config.yaml
num_hidden_layers: 10
experts_per_token: 2
d_expert: 96
d_shared_expert: 192
routed_scale: 1.41
balance_bias: true
shared_expert_gate: true
norm: "rmsnorm"
norm_eps: 1e-06
beta1: 0.9
max_seq_len: 512
train_tokens: 227200000
max_steps: 3467
dataset: "wikipedia_en"
Below are experts of layer 2 (counted from 0) of a mixture-of-experts language model. Rows are named router (the router's row for the expert), up (a neuron's input weights, with its number), down (a neuron's output weights, with its number) and show model dimensions 192-255. Each number is 128 + 24 x the weight over its row's rms, rounded and kept within 0 to 255.
Before each expert's rows: "gets" lists some tokens that make up at least twice as much of what it gets as of all text. This comes from a sample of Wikipedia text that the model never trained on. Tokens count by the router's weight.

# expert 11
gets: "\n", " |\n", ".\n\n", ")\n", "\"", ".\n"
router [139 146 110 141 116  82 141 165 122 119 133 113 144 136 126 148 130 133 168 125 153 139 129 120 143 106  72 139 165 142 146 131 142 128 105 135 109 119 178 152 149 131 112 121 106 140 109 153 134 141 110 150 103 146 109 110 126  94 132 132 120 115 122 147]
up5 [163 113  94 139 108 104 158 134 106 143 159 139 101 116 151 130 115 130 107 147 112 101 126 110 132 101 102 155 102 123 127 148 115 125 139 148 146 154 103 152 109 161 119 129 105 149 125 113 163 112 153  97 134  72 105 132 135 104  83 124 133  79 115  90]
down5 [100 147 150 137 125  95 149 108  98 126 121 115 148 141 137 107  90 139 129 133 147 146 153 157 141 137 196 160 132 117 134 139  76 164 138 155 113 127 148 180  88 119 159 145 149 145 115  99 127 138 100 112 154 133 158 155 146 197 104 122 158 131 126  61]
up6 [106 147  91 118 103 112 153  92 132 131  98 138 119  89  96 117 117 149  94 119 161 123  93 132 107 117 126 135 142 138 163 126 153 138 148 103 143 102 156 111 121  87 137  88 150 118 114 117 125 112 133 128 133 115 142 128 131 119 122  70 136  90 106 113]
down6 [109 123 138 136 149 123 114 139 102 135 113  95 125 191  84 114 136 128 141 137 169 118 122 121  97 146 132 114 137 152 135  92  90  89 114 122 120 138 117 117 144 126 120 129 160 124 128 157 188 125 157 164 109 139 107 124 138 110 171 133 126 140 101 170]
up7 [ 65 108 142 128 118 108 144 160  97 146 146 128 121 108 135 127 128 129  95 123 138 124 139 112 126 127 158 134 194 128 156 152 136 141 144 104 151 135  73 117 135 147 111 105 183 117 107 155 144 141 102 133  86 116  96 114 145 108 153 125 151  98 139  71]
down7 [109 107 108 148 120 134 127 105 140 120 128 118 153 116 131 134 126 101 122 106 166 137 121 106 123 114 149 169 153  78  97  87  96 103 139 113 167 135 130 102 118 130 127 119 108 119 140 140 149 197 125 110 111 173 110  92 163 161 154 163 166 105 139 128]
up8 [115 124  75 132 102  73 146 112  87  95 115 157 114 125 127  88  98 151 134 148 138  99 145 120 107 105 131 120 110 107 155 160 178 110 191 103 114 114 109 130 112 130 144 118 144 121 154 112 141  84 129 166 137 107 125 131 141 136  92 101 105 161  78  92]
down8 [144 154 114 159 123 157 136 109 150 148 138 122 168 131 105  77 141  91  79 178 160 116  92 107 142  84 127 148  86 139 166 125  84 146 140 150 148  86 102 156 114 118  74 147 104 142  93 126 105 141 148 120 115 115  78 137 134 168 111 153  92 160 108 106]
up9 [162 121 109 133 119 100 133 120 140  84  83 118 165  94 110 128 130 154 113 200  72 133 139 108 104 113 151 122 113 149 151 150 126 125 141 106 116 136 126 126 131 105 146  86 127 126 151 135 147 116 110 101 120 104 103 129 135 120 100  92  87 122 158  89]
down9 [111 132 147 130 120 170  77 162 136 128 109 154 149 135 119 119 145 101 129  92 130  68  90 145 113 182 160 131 106 157 101  94 108  61 131 140 131 119 126 150 131 105  99 172 156 109 150 139  91 112 115 138 129 127 121 131 135 104 126 134 108 128 178 109]
up10 [143 110 114 114 110 127 128 131 118 104 128 140 110 106 142 125  94 114 146 139 106 138 104 130  96 112  98 118 133 139 161 148 166 136 173 118 130 127 137 122 171 136 133 101 102 139 130 112 125 131 140 134 183 111 150 137 119 126 170 112 127 159 120 106]
down10 [102 126  86 156 146  98 117 113 142 126 117 121 140 144 133 118 149 160 121 109 117 111 134 134  94  98 136 105 112  87  93 138 124  69 163 123 103 134 124 114 134 119 108 113 155 101 135 108 121 108 152 173 100 139 138  75  68 140 141 133 144 118  96  94]
up11 [ 82  91  92 120  91 121 143 126 133 141 124 157 154 129 132 112 102 158  75 170 117 139 126 116  88 132 144 146 149 113 130 121 147 144 113 120 135 141 133  93 125 126  58 113 118 140 148  82 136 128 123 126 120 158 131  76 143 142 104 121  63 137 120 109]
down11 [170 126 160 120 110 126 135 123 146 129 156 154 109 168 136 101  82 162 108 128 135 134 165 105  92 105 134 177 116 119  50 134 109 125 123 132 130 143  90 148 102  97 137 126  88 112 114 130 111 119 137 117 118  94 132 138 158 172 107 149 142 123  96 142]
up12 [152 105 151 110 113 105  92 113 111  77 126 170 131 136  77 110 108 148 122 115 100 130  90 143 120 114 133 131 107 113 139 129 186 137 171 127 125 113 133  89 127 118 137 136 111 161 166  88 118 133 133 154  86 114 122 147 145 148 152 138 122 158 157 103]
down12 [135 122 124 134  85 154 123 185  97 144 155 133 152 106 105 109 118 123  95 105 110 114 146 121  77 126 128 114 138 156 124 144 133 178 118 110 149 142 166 122 127 136 159 151 152  98 130 127 159  98 122  98 144 149 140 148 123 185 149 139 151 167 139 146]
up13 [137 108 163 170  97 150 126 106 120 113 108 136 129 138 102 144 125 183 129 120 131 129  93 126 153 150 133 114 164 119 140 176 146 152 158  78 159 144 105 118 114 153 155 186 109 165 146  86 133 139 125 128 107 130 122 130 147 153 131 113 140 151 155 137]
down13 [161 125 102 150 127 139 169 102 140 108 130 170 137 110 152 132 127 107 144  94 135 160 169 124 135 113 109 123 132 140 129 144 168 152 117 131 194 161 107 116 122 108 162 130 125  99 126 160 149 173 161 114  95 132 128 120 158 117 130 142 174 127 175 139]
up14 [165 106 143 140  80 135 108 104 100  87 170 114 116 156 130 123 150 136 138 198 132  93 136 112 121 114 160 113 163 151 145 120 194 157 145 114 130 134  98 138 149 159 138 127 123 156 115 130 148 126 101 124 128 134 159 129 151 143  85 133 149  93 159 131]
down14 [102 148 107 148 148 151 144 131 125 158 108 113 110 115  84 128 149 142 145 102 166  99 137 180 173 164 133 132 139 146 135 193  92  80 120 156 133 143 111 119 132 143 163 128 200 158 151 124 124  61 109  99 126 125 101 101 138 145 109 147 135 169 144 163]
up15 [143 134 143 113 114 113 124 114 115 165 121 133 122 125 159  52  94 140 121 150 135 109 168 139 118 124 130 132 140 160 144 139 107 137 146 115 123 124 118 119 137 116 150 102 138 126 128 145 117  68 142 142 114 132 132 165 139 165 121 112 136 145 148  48]
down15 [148 185 139 107 127 122 161 163 152 122 134 127 118 124 161 133 128 134 125  94 143 162 110 151 101 109 120 121 106 126 117 130 148 105  94 119 137 123 121 131 152 110 143 129 102 118 117 175 143 134 125 153 123 130  97 140 156  76 113 132 164 107 141  85]
up16 [114 149  97 108 114 131  87 110 104 168 104 137 126 157 123  64 173 147 115 143 106 102 129  71 145 145 123 144  91 121 111 112 145 128 117 127 158 156 138 144 121 137 132 132 115 217 154 133 129  70 129 125 149 128 137  94 130  92 107 132 107 124  94  84]
down16 [134 140 109 103 134 175 116  95 156 135 139 169 137 114 141 109 100  85 100 109 134  74 140 145 184 120 137 116 134 143 113  99 148 143 146 129 140 157 128 117 138 109 149 136 112  78 158 118 115 136 133 103 111 171 115 124 190 105 135 190 110 151 175 123]
up17 [136 147 126 117  84 166 118 128 156 100 151 137 124 168 124 124 158 139 114 146 154 145 117 100 127 132 113 119 129 116 150 123 177 123 143 174 156 149 129 148 100 156 151 139 112 194 150 132 123 103 100 129 120 135 139  68 139  80 152  75 129 175 149 112]
down17 [127 129 137 128 117 173 123 172 113 119 108 114 103 159 130 138 139  61 130 120 116 125 131 141 121 121 189 155 126 146 144 102  89 153  97 131 148 166 100 158 111 135 145 136 161 117 161 126 144 155 113 155 100 154 139 135 126 124 139 127 164 118 188 121]
up18 [128 127 140 120 113 145  97 139 133 127 118 134 136 133 113 122 171 124 133 150 136 123  90 126 136 131 126 124 107  97 151 133 132 131 147 130 150 137 131 135 136 143 115 120 129 174 102 141 136 115 174 148 137 129 120 155 146 124 104 122 111 137 139 139]
down18 [147 135 134  94 107 146 128  99 158 100 130 161 151  99 124  86  95 123 134 147 141 138 131 120 165 149 120  95 133 115 139 130 140 111 109 119 129  99 118 119 130 123 121 138 138 139 140 169 128 134 143  73 151 146 137 136  77 135 148 111 120 170 129 109]
up19 [ 84 128 134 119  97 131 118 128 182 119 145 134 121 108 132 143 125 156 129 177 153 145 154 103  97 140 152 134 128 144 172 131 196 135 139 159 123  89 112 164 143  77 104 142 149 171 163 154 150  94  88 118 130 127 126  98 145 107 135 110 124 177 149 119]
down19 [131 141 133 136 128 111 128 148 106 137 109 110 136  95 112 119 150  55 105 139 138 111 127 136 131 153 180 140 161 144 129 115 119 128 124 162 129 148 117 147 105 134 142 142 133 120 115 153 164 128 125 122  73 136  87 102 121 108  88  78 157 154 145 134]
up20 [119 136  78 140 166 152 131  95 108 119 128 143 109 133 173 141  87 105 115 182 150 183 122  82 127 127 134 101 132 108 166  69 150 147 128 128 105 139 114 166 110 151 163 103 148 159 122 104 154 130 164  96 134 142 126 121 139  90 136  93 133 140 184 146]
down20 [126 114 160 114 120 163 133 117 175 111 151 130 124 127 131 107 167 114 125 120 105  99 157 134 142 161 116 119 164 167 153  99 139 161 132 154 147 159  94 124 141 142  89 165 127 146  97 109 129 128 145 106 134 110 120  87 115 111 113 140 128 115 129 128]
up21 [162 152 145 119 118 126 114 101 110  84 145 129 155 104 139 122 120 144 141 167 135 105 107 120 126 158 123 117 126 123 151 142 136 137 119 133 132 190  74 120 123 173 138 117 101 151  99 139 183 106 143 163 135 124  95 107 116 119  97 113 106 153 148 150]
down21 [148 145 112 144 106 136 110 138 112 106 131 103 157 119 142 125 102 183 119 151 114 121 133  83 125 146 133  92 115 138 105 156  94 129 103 127 165 103 128 126 120 141  97 125  83 111 177 137 133  95 101 108 139 121 176 105  74 133 125 155 110 105 156 110]
up22 [123 144 123 150 115 129 128 111 128 120 139 114 162 149 201 170 121 110 129  88 132 129 146 126 117 144 119 119 115 145 150 107 147 125 141 179  95 106 121 102 121 126 173 144 151 147 133 119 106 130  94 158 107 114 114 138 142 142 124 120 100 108 131  89]
down22 [ 94 125 121 150 145 127 110 136 139 121 167 151  91 159 129 132 112 106 118 105  94 124 130 154 137 121 116 104 135 138 104 123 107 142 111 148 138 139 129 121 102 121 119 171 143 121  75 130 124 138 120 132 148 109 108 123 151 110 129 113 139 139 143 139]
up23 [111 115 106 109  74 142 157 124 104 111 143 155 109 135 164 146 107 135 151 121 147 112 136 144 150 116  87 122 143  99 128 109 126 135 140 141 143 138  96 112 104 150 186 115  92 116 151 117 127 132  92 170 108 107 146 110 150  77  87 104 113  92 157 124]
down23 [122 123 109 110 154 134 127 110 118 129  94 142 128  91 148 115 148 128 148 144  98 133 121 154 139 148 120 144 140  98 178 116 139 121 138 162 195 163 100 122 138 116 111 101 142 107 131  97 119 155 127 119 138 194 131 127 148 129 123 150 135 114 156 101]
up24 [180  87 128 122 136 113 100 120 130 117  65 123 149 109 102 149  98 169 103 161 101 134 105  96 115 152 130 131 122  93 148 144 150 130 151 122 155 136 123 140 105 120 161 129 124 147 164 153 167 124 140 137 119 130 112 179 148 120 111 109 106 167 129 116]
down24 [126 117 170 127  91 151 151  96  82 148 191 112 131 103  89  81 124 144 121  98  92  95 151 123 170 143 108 131 129  92 141 117 174 101 131 126 104 101 118 159 125 116  99 102  75  86 130 167 150 113 146 107 133 125  80 134  71 103  96 112 162 110 145 171]
up25 [165 129  62 137 118 115 153 128  94 131 143 127  86 129 113 126 129 136 100 177 154 164 128  84 109 135 149 135 112  98 169  94 162 145 146 124 105 149  95 132  99 142 104 128 125 137 131  95 136 121  86 125 153 155 156  83 144 135 140 126  94 116 164 103]
down25 [134 139  93 138 156 138 167 143 152 126 107 107 109  92 129 154 129  94 142 153  74 128 118 114 147 127 140 135 126 168  82 118 124 142 112 140 146 186 137 144 115 115 126 112 121 142 201 139 123 141 118 165 102 130 134 128 129 137 137 140 136  72 120 128]
up26 [157 163 112 133 144 131 140 121 143 113 130 143  96 120 155  90 101 109  96 138 167 158 157 111 100 169 115 142 127 131 139 135 146 150 142 149 143 156 127 127 155 141 128 150 123 128 111 100 144 142 151 118 127 144 120 165 148 151 141 121 112  95 138 115]
down26 [146 115 116 120 189 134 169 113 130 109 125 115 131 137 116 146 175 136 151 154 116 134 121 147 184 115 112 143 107 105 157 167 114 117 128 113 134 114 141  99 144 123 148 132 148 125 104  99  88 138 141 141 125 129 133 127 155 100 159 140 174 144  95 148]
up27 [132 124 112 114 141 121  82 119 115 100 116 129 147  66 126  79 103 158 177 185 165 149 128  88  97 136 143 132 141 105 154 169 147 121 169  75 124 114 117 138 144 131 104 117 125 146  99 107 173 125 149 106 137 130 173 151 132 166 119  89  95 139 135 127]
down27 [148 103  71 162 135 137 141 127 129 104 116  63 159  82 121 168 132  84  94 154 115 101 165 111 175 149 151 118 125 153 133 127  86  97 128 146 109 135 153 106 122 163 139 149 146 148 144 132 110 125 132 117 137 132 148 108 103 117 120 159  87 143 170 149]
up28 [109 124 120 121 121 156 131 141  93 146 131 139 107 151 136 121  90 150  95 172 148 147 109 148 130 125 146 133 139 106 142 107 131 127 162 113 143 148 113 111 137 132 140  99 128 135  87 145 128 146 134  81 116 135 158 152 132 173 156  99 132 124 130 166]
down28 [128 133 120 192 166 131 100 148 116 112 155 158 129 135 106 118 126 115 152 117 116 153 107  73 180 175 115 117 146  96 161 151 104 123 114  88 107 143 155 103 153 154 108 135  98 154 125 113 122 118 140 110 164 152 135 160 152 121 142 143 116 155 113 117]
up29 [115 112 130 114 122  91 119 131 101 118 147 130 130 116 153 133 138 147 151 158 123 110 105 119 116  96 112 113 144 157 136 146 153 151 146 148 111 117  84 128 144 144 114 136 110 158 151 124 177 129 120  98 128 107 182 149 123 118 101 121 113 153 141 115]
down29 [150 175 114 130 122 160 135 125 105  93 165 146 123 122 137 129 128 107 115 135  75 130 109 119 157 134 144 107 108 143 102 158 132 127 118 128 146 110 117 170 142 115 100 135 139 120 144 140 151  92 123 142 132  72 127 119 138 127 118 123 103 112 131 132]
up30 [126 127  92 114 120 124 178 180 112 107 158 132 129 122 136  90  98 102 155 162  94 101 105 108 122 119 104 134  90 108 161 116 151 136 141 157 118 149 131 130 136 180 111 130 101 140 126  91 137 128  76 115 127  53 200 129 143 121 110 127 143 114 123 125]
down30 [168 119 125 113 165 162 142 108 101 176 108 104 151 136 142 116 149 182 132 153 124  91 100 123 138 136 135 121 126 143 152 142  86 149 137 126 127 106 106 193 113 124 143 118 128 127 115 142  74 100 114 136 152  95 125 182 105 110 162 137  80 127  92 151]
up31 [185 152 115 113 108  99 108  97 141 101  91 139 172  94 167 138 111 155 113 195 130 111 121 107  87 144 135 113 124 111 135 127 134 120 143 148 140 135  96 113 135 123 150 115  90 134 132 148 157  72 116 150 131 103 119 141 120 111 125 104 105 147 179 118]
down31 [132 161 131 164 116 111 111 136 118 106 120 128 123 151 138  98 117 167 107 136 119 129 137 128 126 143 149  91 116 153 128 121 109 113 122 129 124 128 130 129 151 121 100 148 149 137  95 106 151 109 128 124 119 157 127 128  98 103  91 127 150 122 118 103]
up32 [ 96 137 150 105 147 137 126 100 137 137 139 160 159 143 121 129 124 121 108 151 124 100 124 133  96 185 118 126 141 142 135 122 169 128 187 110 111 121 104 117 118 107 116 140  99 127  86 114 155 109 106 127 163 115 140 156 138 115 149 130  98 170  97 107]
down32 [105 117 142 140 102 160 133 136 122 158 115 165 119 105 154 109 126 123 111 150 116 117 129 112 148 149 134  85 148 129 116 137 215 123 155 142 120 127 133 131  80 122 143 123 138 146 150 126 154 101 147 103 153 137 127 123  77 158 145 110 126 138 141 158]
up33 [141 177 108 122 113  76 119 125 126 151 125 167 121 112 125 130  88 120 170 129 120 132 158 123 131 137 141 125 128 206 141 154 144 124 127 125 161 137 121 141 133 134 127 131 130 136 111 130 124 129 129 181 118 127 123 140 123 177  98 111  92 132 103 132]
down33 [133 105  90 126 169 126 108 109 145 139 116 140  97 134 124 108 111 132 133 137 121 106 108 135 113 137 108  79 129 131 111 148 141 116 119 142 102 117 123 113 126 145 129 107 102 153 127 132 153 112 133 137 123  95  84 106 110 117  78 156 117 107 136 130]
up34 [135 128  97 134 131 155  67 126 110 116 106 157 105 123 128 114 149 125 144 157  88 117 118  67 112 122 152 112 117 135 157 156 146 155 141 100 151 167  90 137 114 135 192 141 104 173 177 143 138 141 130 136 151 119 123 174 133 123 105 131 167 118 143 141]
down34 [ 94 146 146  86 146 132 114  72 124 130 115 105 116 125  69  89 183  92 141 171 121 140 123 114 122 128 150 114 126 145 112 128  86 111 109 136 146 144  97 130 134 163 142 142 143 168 150 101 126 131 156 101  83 109 112 140 127  64 118 150 123 138 110 135]
up35 [104  99 116 116 119 106 119 189 126 115  90 140 177 110 104 100 136 164 106 180 155 101 134 104  97 137 127 169 157 138 127  94 156 156 145 127 178 136 127 158 125  86 159 110  88 140 167  91 188 104 116  96 121 121 150 149 146 112 105 126 126 137 143 108]
down35 [117 133 121 133 126 149 148 136 146 130 112 120 106 111 149 148 140 143 102 189 181 109 161  97 142 114 174 158 134 119 111 140 128 139 140 124 133 104 126 166 140  85 130 153  97 150 114 127  92 142 152 148 100 111 121 105  95 159 109  53 136  95 141 116]
up36 [156 154  86 101 142  81 149 120 113 118  70 143 160 116 130 155  68 105 139 127 154 141 156 130 102 110 128 141 104 156 139 129 162 124 166 141 147 139 120 144 125 153 104  98 149 137 127 111  97 114  84 139 171 106 159 131 130 167 152 102  94 113 152 107]
down36 [179 126 115 121 143 147 131 114 100  61 114  75 133 113  95 111 158 152 149 101 126 129 137 134  89 142 148  93  92 143 108 144 119 158 170 132 129  74 121 116 151 129 173 144  91 128 175 131 135 111 130 100 114 123  85 101  99 113 130 128 102 129 132 115]
up37 [ 98 103 101 100  87 103 162 131  99 158  89 143 139  92 120 127 109 158 171 133 160 121  99 118 114  79  98 116 174 133 144 121 137 143 147  74 108 149 134 139 105 132 156 145 151 138 134  84 144 142 110 142 130 129 152 118 140 171  96  75 155 127  99  84]
down37 [160 120 136  68 121 123 145 132 139 126 153 134 130 126 125 116 155 124 108 130 120 153 154 108  99 128 104 142 174 155  73  99 138 171 147 106 130 121 109 131 101  98 116 102 107 134 121 150  97 157 137 104 114 135 135 141 158 122 134 169 134  97 100 117]
up38 [124 154 102 120 164 112 106 148 138 170  86 130 140 118 162 140 137 145 126 127 159 126  84  81 114 126 107 124 175 120 116 117 129 115 134 120 157 137 132 158 148 157 141 119 127 137 136 131 141 107 136 154 129 131 154 148 137 120 171 108 102 101 137 152]
down38 [117 106  96 143  81 127 126 124 155 101 137 123 105 142 125 127 179 126 112 102 132 128 162 145 146 108 107  59 134 161 147 115 134 135 129 111 125 152 149 110 124  98 119 137 136 144  97 146 105 113 123 105 118 147 117 153 128 127 130 114  81 115 132 168]
up39 [122 134 119  69 132 101 125 119 147 160  71 138 116  76 168  83 111 157 145 138 142 130 121  96  89 143 121 133 168 108 134 146 146 123 143 107 137 144 150  97 133  61 113 125 157 120 107 103 122  78 201 144 174 130 165 137 128 109 115  89 110 106 144 133]
down39 [130 113 117  78 161 108 126 139 141 139 133 131 133 170 155 127 127 158 119 135 115 139 150 121 146  97 110  89 124 158 116 134 130  97 125 149 115 127 144 121 128 158 195 146 131 128 111 169 143 115 129 126 159 135 103 192 149  67 115 148 137 125 148 107]
up40 [140 148  89  87 121 101 117 143 142 151 122 147 130  89 129 139 110 129 157  96 106 153 129 133 147  99 115 136 121 162 141 154 132 126 108 150 148 121 115 104 106 152 128 130 120 126  68 125 130  84 154 134 135 135 101 153 118 109 121  89 125 137 108 125]
down40 [ 97 119 139 137 162  98 120 123 116 122 118 126  90 125 111  88  93 110 135 138 141 113 126 155 103 125 132  60 136 110 122 159  99 134 127 128  75 118 120 119 124 135 111 132 126  95 114 152 172 118  91 122  93 113 104 127  93 169 110 132  89  58 128 155]
up41 [120  73 112 116 146 130 142 109 160 126 132 134 133 124 114  94 128 157  80 154 149 134 107 116 125 125 117 132 147 114 140 154 143 166 114 159 146 118 118 135 138 136 125 115 140 145 122 112 125 132 111 134 170  91 106 147 122 162  82 119 143 146 205 133]
down41 [125 158 145  97 109 132 116 109 120 173 159 165 114 192 117 138 167 125 114 178 143 107 125 130 109  98 144 160 159  76  87 122  97 193 113 128 149 138 111  84 105 162 165 177 145 119 104 110  87 123 127 133 141 112 135 108 133 136 123 134 167 131 100 156]
up42 [136  88 112 170 152 140 171 147 124 140 143 155 113 136 158 113 110 118 117 141  93 174 137 104 109 112 113 138 159 115 138 111 136 105 127 133  82 191 109 140 140 109 142 111  89 119  76 135 109 139 117 112 140 127 110 186 153 128 173 131 121  75  66 104]
down42 [103 141 111 120 128 155 145 134 108 123 146  98 132 116 126 130 149 132  91 143 112 155 173 103 105 147 134 138 117 167 171 138 115 125 103 153 135 177 117 199 109 117 129 128 162 126 135 110 141 151 165 152 132 102 190 111 122 164 155 121 147 142 154 111]
up43 [121 144 140 134 141 121 119  91 159  90 155 130 151 111 155 116  65 100 158 191 120 107 146 118  94 125 111 108 166 148 126 151 138 127 149 107 127 148 140 120 138 116 134 130  92 140 152 154 110  74 115 101 133 139 113 117 144  95 123 133 123 114 109  90]
down43 [103 159 141 134 175 130 117 112  95  97 100 102 152 186 110 111 110 107 130 162 161 128  98 139 130 146 158 136 168 141  81 143 106  26 124 129 158 121 153 153 114 111  86  92 140 167 110 151 141 116 123 129 147 161 133 117 156 117 147 141 147 133 142 116]
up44 [143 151 143 142  97 117  85 138  93 135 113 145 158  91 116 147 132 161 118 106 135 108  87 128 104 146 112 121  89 123 138 144 162 125 129 133 147 138 120 120 133 117 123 118 103 143 106 124 148  86 101 117 153 126 145 147 124 136 124 134 113 157 127 100]
down44 [149 135 151 129 127 121 156 103 117 116 119  84 121 101 102 110 128 156 149 136 147 142 109  98 140 114 129  84 149 137 128 146 127  48 127 134 123 158 124 106 156 137 122  78 132 132 124 150 166 106 128 138 116 136 118 127  47 155 124 123 142 131 118 120]
up45 [126  72 114 154 122 100 108 141 111 139 127 133 164 158 109 195 114 148 103 109  86 106 106 122 155 145 132 152 146 139 136 171 112 124 141 119 170 142 163  49 163 105 158 127 139 122 146 132 127 134 145 141 121 128 105 170 154 118 139 107 118  96 136  96]
down45 [117 128 144 122 129 131 128 121 116 143 148 122 153  75 127 136 118 136 165  86 124 166  95 136 105 134 121 150 149 106 116  91 125 140 126  93 101 142 148 145 112 133  98 129  72 124 169 143 177 173 120 149 108 142 147 138 122 163 102 126 136 105 128 184]
up46 [143 129 120 129 144 104 101 124 134 145 103 125 108 114 123 153 126 169 113 117 127 127 134  78 117 127 101 147 102 108 152 132 139 119 119 121 114 160 115 143 139 154 106 141 123 129 134 149 117 108 169 124 121 113 152 136 116 119 113 118 134 112 113 132]
down46 [104 140 135 111 145 144 142 117 151 152 123 100 134 132 100 120 148 106 136 118 133 108 117 112 115 106  67  82 107 105 168 128 152  83 139 142 117 130 145 142 161 131 180 114 164 133 133 120  87 124 114 129 137 187 124 148  97 127 129 118  94  95  96 127]
up47 [149 121 112 145 118 133  83  98 174 130 133 149 179 124 129 167 119 145 104 112 101 107 115 124 110 131 122 171 158  96 127 153 124 103 153 112 100 104 157 124 115  89 122  91  99 140 161 125 152 100 150 123 154 144 139 137 165 127 110 122 129 102 110  81]
down47 [140 122 146  66 151 131 118 130 146 120 116 138 139 135 157 130 108 132 142 111 120 130 131 112 109 172  99 156 118 141  97 129 133 130 162 102 100 158 109 210 140 102 116  91 140 147 156 124 148 161 111 124 106 156 136  97 126 121 137 183 132 109 100  99]
up48 [125 102  94 112 158 128 163 117 131 162 138 133 108 133 102 143 130 130 131 154 110 158 109 114 107 155 141 112 152 153 112 106 106 146 140  80 111 154 104 104 166 134 102 115 100 160 149  83 157 145 116  90 145 102 142 149 119 143 121 150 115 131 107 124]
down48 [119 128 160 122 134 126 135  98 121 104 121 126 127 131 124 128 154 151 131  99 121 124  95 140 138 124 101 122 143 113 126 116 107 116 122 126 121 120 102 151 111 130 130 111 150 133 112  73 115 100 106 145 206 156 113 142 132 101 152 132  71 140 127 147]
up49 [106 112 123  76 143 101 124 143 136 122  84 142 147  79 140  96 102 143 151 152 161 148 122  98 103 151 162 150 161 100 157 160 158 148 148  94 128 146 142 109 147 106 118 126 158 145 102  96 134 118 151 123 163 124 161 128 153 123 146 107 101 105 151 141]
down49 [138  85 119 132 158 134 108 131 158 131 120 111 160 114 134 164 116 122 108 142 112  90 154  85 180 137 116  96 104 140 151 160  81 108 139 139 130 107 141 131 127 161 174 149 136 105 105 174 104 121 130 104 148 138 113 156 113  99 129 173 129 163 144 112]
up50 [144 158 108  83 117 139 121 103 129 137 134 138 130  96 115 112 116 104 109 141  91 143 128 130 145 167 111  85 128 159 153 149 170 154 127  92  97 146 156 114 118 136 112 126 102 119 158  93 127 119  81 120 134 120 172 132 149 160 106 136 127 141 127 120]
down50 [127 140 146 126 147 134 103 139 147 136 105 177 178 134 144  94 177 156 131 124  83  87 106  93 111 128 112 109 115 115  87 167 130 111 129 133 160  91  80 106 140 144 130 168 111 147 102 141 114  80 114 164 148 131 150 191  93 149 145 133 112 144 123 116]
up51 [120 119 127 141 107  85 115 138 105 145 136 144 127 138 148 125 129 101 130  98 172 132 148 134 115 127 102 136 172 172 132 152 168 139  96 173 111 141 131 151 150 146 156 130 116 135 116 113  97  99 134 173 156 136 121 129 144  99 144 123 122 123 118  98]
down51 [ 89 110 185 107 185 114 134 163 130 120 137 114  94 117 141 115 111 127 113 145 117  97 170 117  99 150 114 156 177  97 145 139 113 154 138 160 141 157 143 114 107 135  98  95 122 122 135 128 149 152 169 118 110 122 111  81 143 133 161 127 152  73  91 159]
up52 [169 113 132 157 132 163 134 165 106 138 112 131 103 112 118 136 127 154  88 154 133 135 117 111  86 104 141 132 133 111 145 145 115 120 119  99 141 142 144 138 134 146 118 126 104 109 173 154  97 121 137 119 112 154 152 167 162 142 106 139 136 119 127  89]
down52 [143 140 106 148 164 140 127 141 145 137 139 137 115 153 130 120 152  76 136 104 114 109 112 111 166 137  91 112 144  80 109 145 137 117  70 118 125 123 112  86 162  99 132 110  48 158 129 159 117 138 106 129 142 133 121 135 135 113  86 125 146 126 111  97]
up53 [167 135 146 113 115  95 142 152 111 123 124 138 136 136 149 159 106 141 124 127 117 137 156 112 121 109  94 120 116  84 192 125 134 135 185  97 100 136  82  62 111 158 174 131 121 117 130 105 157  99  75 162 131 112 144 136 140  92 117 171 104 101 146 122]
down53 [137 142 121  84 156 110 113 115  98 113  92 147 112  79 142 106 110 136 106 109 124 116 148 138  85 170 138 166 140 126 118 148 143  82 120 143 126 122 160 115 153  85 132 102  88 142 150 145 151 142  95 128 127 153 143 156 136 130 119 150 123 139 132  64]
up54 [134 133 106 118 111  70  96 140  98 143 122 138 139  85  84 115 111 165 139 116 113  93  71  79 109 133 100 131 119 149 143 152 135 126 120 138 142 120 139 117 140 115 136 122 110 132  97 147  95 107 101 164 130 135 187 166 127 164 107 108 139 124 104 117]
down54 [115 141 121 156 130 127 128 156 100  86 155 154 101 111  94 125 125 166 147 136 157 134 141  97 121 148 115  68 105 114 113 165 128 131  93 115 149  97  95 121 130 142 149 136  89 150 130  77 161 116 134 169 106 160  96 136 141 104 118 137 134 124 122 152]
up55 [126 119 101 114  97 102  93 129 156 156  72 143 153 101 157 100 110 147  94 128 151  98 110 119 106 124 127 127 142 169 137 118 129 122 173 109 125 109 125 124 130 131 138 134 171 145 127 126 130  70 173 161 124 129 167 147 130 139 137  87 123 143 140  81]
down55 [130 134 106 107 119 111  98 134 131 118 172 151 148 185 159 116 154 139 132 112 139 162 125 132 148  76 105 105 116 125 119 133 136 104  82 122 170 143 147 128 108 158 148 115 119 106 111 173 149 122 117 191 115 130 109 175 146 104 109 104 127  89 140  84]
up56 [138 143 125  76  76 141 139 166 117 126 129 143 123 140 154 116 102 118 131 125 161 114 162 118  98 126 141 139 160  82 115 166 156 161 119 125 161 169 136 127  93 154 121 167 126 155 104 113 155 127 154 112 140 128 170  92 171  91 119 121 133 121 189  92]
down56 [153  84 125 129 124 147 133 120 135 133 125 139 132 127 128 112 129 165  90 126 151 100 150 165 151 102 142 165 139  91 167 146 139  82 113 140 179 125 130 113 100 126 117 140 127 130 146 135 123 149 138 117 160 123 134 162 159 114 159 156 115 137 129 101]
up57 [145 157 126 129 141 131 137 131  91  90 130 142 141  81 146 121 123 119 129 131 131 113 126 123  82 180 138 111 106 130 137 169 141 137 138 135 154 142  63 151 125 149 135 108 110 125 140 126 146 111  88 160 127 140 132 134 131 144 129 108 103 158 187  83]
down57 [148 150 116 162 130 119  81 102 113 121 114 153 127 122 151  80 159 128 175 138 116 100 132 106 121 148 152  76  98 150 104 126 129 101 132 119 133 125 141 127 145 138 120 177 114 121 136 131 143 103  96 114 138 142 104 157  81 156 118 133  98 102 122  88]